From a checkpoint of a small mixture-of-experts model trained on Wikipedia.
Size: width 256, vocabulary 28154, 34.2M parameters.
Experts: 96 tanh GELU neurons an expert, 4 picks a token, a sigmoid router, a shared expert of 128 neurons.
Training: a variant of Muon for the experts, 5867 steps.
Below are experts of layer 5 (counted from 0) of a mixture-of-experts language model. Rows are named router (the router's row for the expert), up (a neuron's input weights, with its number), down (a neuron's output weights, with its number) and show model dimensions 0-255. Each number is 128 + 24 x the weight over its row's rms, rounded and kept within 0 to 255. Numbers have three digits each.
Before each expert's rows: a language model's description of what the expert responds to. This comes from a sample of Wikipedia text that the model never trained on.

# expert 59
Description: The words and, or, but joining items, plus census household phrasing and parentheses in statistical tables, e.g. 65 years or older.
router:141138047168157174191113124128119118141103161109166119111109096151145135075142124130113155119119081105160067152165086097125140151084108124103110130175161069156138123153112096119070158142148123126146169090160105175120124104139158113096140134141110118118115114098122129112144131136121116146113126164112086145138137141118131133141119119124160103143167109130151133117133121105130103123145161135125131192092109130139147122121099153173128154138092145150160125097119092112114114073091121150175148123115121129107106157109106156148167140120153126101067108113112127114122083102099108148128134111106117150097102160095116107150120123142115083126126099106094122117135114121143130117123103155121098114141110123138109153137086148119137124169120099158118156108106115122141120119143112
up4:150137117120163135100104091126102156156145159136123147152139108171163134151144118113178113155131109143140142144130137139145106107152135106169156122115113189119155143112135127149127137096121112154118121099131087085180123172115161118125111136147111135088144155111193132101118132082145077108173107129138093160112130132116086114139109162119122094135116141145122127111123118137146148119082112140156112151169132128101179119113114168144149132136118113124132166150153135096096151111071119113163127111135121146097125118066116150114177147132139081084132138135126093121142132145113145123184110111092118123117152139071147127173131113149117127167171152123143093167091119152160119152119125145104173086154132088110139135166156125147155130115131146127140115115143127093084135090129136
down4:115087156102132086171167158097121161080139101149122093122132137118125127133135142107130140137125128101104071141163117166113110088146146104127108087123116103150115125112102116156133094097119132134120142123134051154171153132159135112169135117132162075124142122119093113142143166113100148116099111058136143133142107093146097127148132149125129140138123155121170136103149115164120104125177093112117177153135125130145155147129143093116141104133126113142122124128115125081153129186117065144121104153116138099150149156139132081119117070139125119129094138121142156124170121155153139101098081099119082147117132087131143116135159125154139104123136107121107101141094107127150105124113118137102114147160122174153146110133109124116135075142144094121127101128136137136183150072122118
up5:105129074122111114155125126117117125160117164099142132139152118139131176074141083143161138116169128140134096153113127093127169082097159098118124131147152130159121146119154133160133149117106143151121134089104105157100062135115163124113161112150105090125111117128107139116176152119117120143146126151129106118112125156094143118122147131104085146127121102203143121080145167168123120114179149162114163127107138128112122125152139172163126081106066130115120137170133092142085122136149118132091099100094141120101110167103113161095145133148170148116110112165142099148120115133133128103125133126142140145134152101158132108157116135107152111093128128146147121124129112143150131223121121176134121130158093131155136122144153120129080105111114131124122131157122160164126096146143152
down5:158105132138105114128123145136112093090129137180112145110124129147147079138161103074139145146125116142122117126125088167142089099121148160098165129106159114134123167160127107138105119107081150118113137154116112120133091128119118145105120136117214111109122117122099123159120129140126162091107128139145105090098114116127176112108113100115152112150113142144134078140154124100118109101126129172153109176143122107100159141117133143102144173118117084107097161076100123106116188168135097127094133116153105117128119120138162152152162134122114115154163138085145062129143179158103147108112109117155157153158093172139128114134151104127103138170119139130118129117102114088147121150130101177142151107152128154137082103159136134136117140092121091135140155144140113127139127143081158

# expert 0
Description: Pieces inside chemical IUPAC names and LaTeX formulas, such as yl, di, hyphens, backslashes, mathbf, braces, plus technical biology suffixes like ase.
router:144110131137174143143147127135154069115157148123144115098124087093128117147128089158159148140093128111100172140106123131125128121104139094063147133132121143145114055126176080118098105121121112132176143157153149101143118114093151109110156109163140095131129088078136197129143115131148180119125147116111110173162127131072122135129123117121148102131146127154133126119104119132111146120153136162100123129084166074117120132102151109164121152117135138098142125111135158149123103133106155103138124151122120173176089177115119120101126129104122140125129141113111149122077158125110124098131093107089124138129086093102168151108125124178102135122136096116136131128126110122146148141113123146099148109105181131173118100144140115099109118192114123118132111154149143105112149136170119
up27:136162125130121110146052141110088115129144119127152109126149135079145131125099092144138096133175170132104145131111131137117132143113098141124130100140077138106110129156139133092121138111106125158137089129112156141129135175123180148115146109169114133092091136110153112133141137149121181171078121117131077154167092147108148165166127150156130131141104117171185104163094129124110155113136137119116125096111158105130146106124135111106120119111148129143197125101117148100117115138126120116140176165129092130118127119118167131124158157149136161143088143138111123094146171178122179121135114128158168139103136073131095092150123080133118090136156141083087095127088116116151127110146120093145146083105163114106140140151136127130126142120140144113133109105110118089121135138169117
down27:150145145098111166161093108097148087162142115103147114140080099173153114163162116132150079127128132143157133120092134113131137105110163138111109164130116134090107163154069153111146120114106131168124174114150181113131126122141121153153120144102102109086106107131100103081135121125109095117129117092122145094125100172120070180115122131111100149141159141146136139154121128136146120148098155144148164136176104120143132083090124107108099099095091122109151163109125155116155129101096130112103123139134125147154134174171157141105119107120105133090069103140099139130151134135112131173137096124126115121107132106099118115093151107099150133134127113197145120124128114134143146129112110139102121100087116104128118123071109120149107137127124111100126167127147099165125104136176159
up28:123115132133080145092176122118128138117141158094113110119149128177144167129135122146138087083105164120143119114119120112123147140113113119141142113147119151087138134114119158102140145158157167129154136125129106110132099169122143139120169117167112144138120126079125132138147087115070131076145120154135100164143103130107117121124130102105150133125107137175127140155132166147127135157169125154109139152108164129110148140121140188138131150112124138144116109126145167129140124146077151138151107224120165125135152150079135136117126132126111085125149140109122111125109080111110114153185137143065120136154093133093161096138144090164111123109133111120124137081114101137105133110081095175091108134175151135170136111105111132123090136131120129095116098139125181135158130167128104
down28:157088130125101115118146094094098119140063072138161142095096152108135174207159159100153135130113105141098144163191120112127142170127119159145116116137113118133126103120142134175101128095109114109091122128114130106124127108146092108149119104094148144118110093138134126141101148136112166105098111140108137120143135118140164117096117106121150190084112089128133107133145116175115145133153101145113098167127142115122106153138146105145130105126103121120122161115110160156153133107126153190122139124152121155117165150150146142153109124132143130129133157169146131116161174110115133142108145126151080158165102148165124143106081147117148086116124139094154131089134149182138111126153116147148106110102151163119142167121151098126159115124094164127087122127137093141130100092151110

# expert 35
Description: Capital letters inside acronyms, degree and prime marks, commas and decimals inside numbers, e.g. KCB, NCBI, 2,416, 36.4.
router:167130127088133171108136134168109118142125128116165132124095119123120106134168111156166077125096131116117105119151098136084164127120146149127133128125116124116123129118147109087156110102142130150142135102077115145095092132135149140117139113135160139118136086136096143098127153139117137130062133123121122172172168137091107091109185135108126113080130171134145112143149114166058166180173125143130121113127135120131117148158173130174142159089098114120129182110114160117122112117116128119154169142117081125180131145119108154139132161127115120135152105109141143146115142155091127078115124112113127146123101123100132133145133136158111134120111118111128164068149109115150117143138134171121131157116155141111140125149103145152120181165117152139076126132158098083108154176171129
up2:098115169146145155160100147103101132092069135176086140127111113102127119146156102118177154094202139084139116147112103123158133135126106114135094145133102148150122118133154131118107114159124160149110140134157181111158138130137140122109138090131161107128137126104162167135107056124147113105130078174151080133156112159144185115106125098138117123137108134130171102123134131085145140128120139138101139139127111138124146137123118135137147137125148119089149113095123126130099115157132130127195116105118159143160124064138097145131152106145174123104131119163137153133099122155133132183137133135167112080136103105130126092121147153128106126109128161117126085115126122129090161067145126090179131099128116121150162123152125147132118114123136156129096097157140131111126083122104100
down2:132128180133137150123161121148113108135137123140138137136133104115140146125151093096085133148074120163146095138124146165184096174168131148153149113119135117151137057148167139170165130120087117109088161151156124132121119112142125132144144151140143140132113149111159121117112090132114166104158141137149111086135112145163098083129092134146145123143111124124137135156148102101154131103132111161138080154147146130110084122092151093071127080156166073136118105141138112181141105112130146138108073118166118087109123102123109113117172086106122114117156133121080123099116095155100129143117108127162139098167147152126114096098167165113127154116152116129121103126072106124140114122122156115099099093163140126150114121122099119147094119142127121147132095110136121167146089123133127
up3:146135146118142124144124152144115128137139090125129146157118146094125128101151125142123101118127117128112108164193116131124160080123145136090118122164110101126149173124091128090140129102108126155098089090081113126109119161159107118113179142140128070096150140127113104151136148124136140127122097179123145110155114059169146126146152156116124111110140155081103148173133129094137143128151133086156141089141134152117162156154130157119098138149122115130106162124162118162166162154128122139160100110152085093154115154141138176140140111133113144098119150140169133149120143170149128131130181130166137161163129122133082124127143144127143120110115113160109174114157110113146107146129100150090127108108113113110120106119057160119123161154161119141069105146124158177129123152148149
down3:147147126133118098134137123144156167082157132149141119110153136108129140160176168177148135160129128144136102126128140159127133130115119115159106157095116103144125113114110156106135145118119141165123077123170103134132122110108111146153143118102136100134156124126102129100135132114173166098086098135174150125113136154114114106136080120095085156126143119118138147158104141131096129144141111116110117104152111113138092141156130124142096196115091133123155161172093112167128073147153139149132182115125130119113171094125132115112152153123135085136119124119130128127168137102069079113109125116088160124134130152125111143139137113069105164110131125112181146111126111178144119154093149126105114185150153109108121149170151116121119126109133151112099179131158062109070124148135121

# expert 45
Description: Past-tense action verbs and following prepositions in narrative biography or event prose, such as took, played, led, joined, served in.
router:152123138119136183141108163130115086127083136130165114107108133127177125138112123160124132128122113134146115119161107079126124132142118149093101135165116122094181123128126125158163077118155105083165104108111105125071151126105148148093108110131134153128087150128102110085138113158127133114131129139129113089166144135113122114128161132140141172119117138121152117144132143092093100154120074150134124121163111149105125132132146097127104142132159079159172146107130132129105089087122144112111070162104091137134058158091152123115135083155097117177118140149116187118109094127103143116122150094116126128086144156106163171148174151159130111100157134114118128129122080139165132144114079151117101129118121153115113139147118127132126109131118188132136121150130098141121128098096144
up4:127101125134124139172142154157112102119169114141117122132135137137173131123120098114112139159125158085146125127113164134129128112135110126135139114141079175122103149179123119128129114146113127137165137133112116106142123112109154120115119070079093113060115117145119143087139115117099139128147112169142119091148083128150112151122109113092098160134120103129143139131095117092165089148151113095106109097127110100116101123114145114124192155060150152095143110117134140122135143150130156092137090121133115140112084132151150166142117113139102152137150113129165097142146171134112190090108136096106107143104140107120100128162139106169124101121114158127169122085130146144101111090096092128156141102087120132186146135128144146126165163117103140162135092138111074155120144114091087
down4:113125102135114128145149150158142115117155073100150152097189125130129161131126100142129129095168092166107119138141111138136131107097083076128096113107135144128122139096126116150097118107158095127152130150128114111152122102116124102131146135098129098099132151120107146145193172123134111089150087146113133112136081142088142102104144139097135133184083130132097121090091157119136130125097113122060116148145113133102106133097085118127147082133141141130137172123156130145152109137146151137155105127109101125096153136139207124083100109081094093116157104126138131143156127127113140109131134125122166150092140152141090103134128106115148102114149122065145038149122116123124136122098115182124143143144111127124133134121115125137124118099112141120134154097103108154130162134105150
up5:090149101128118127126145124131125150123113105144137111121102115133129124103077106131138128133115180093153127105111149105157099147114125155158155090122083125099164146133106146133125155130129174131093128114149142145066174155080149128150120147099121115148150133136165113116109136145149157095081092119160129143128139155075125151109134165136179097140139130112095156113070176124118132111129084125101127124146095146187123131135118081106138114125156133088159114115173156124126137097125136084161086083092106109129113167111119111147109158128103159117123173103144158114117110113124114123140108125103146162125158122133117179142111134172119083160147111116131135135110105141116135135070121098127094139087144100167126117126122168126162124134111150160122120181109092167147104136131144
down5:171167104124162089155134085115188106161141119158114154121100119128153108156131146166157152096102140143103165126111137122153165160083132099101114149148160156151122167089133131097085135128108138139137139137106142095158126166113078153145102126115084139121128126159163164110095096102136125155148102104157150065124135126164074140119140115138140148082130096103120119113120105126089112115116116133138111139105106123127128131135102143114133101124131168104119138162129130088108148116137165093102126132124126135139110150147140195127140093113115160135106106126124155109099124137136143099141153138151105137110108151120131136135152084047056152115140119156121157107131147116135130118181119100140155108120153123146133126145105121150159110151063160141130123114129143139150100129085146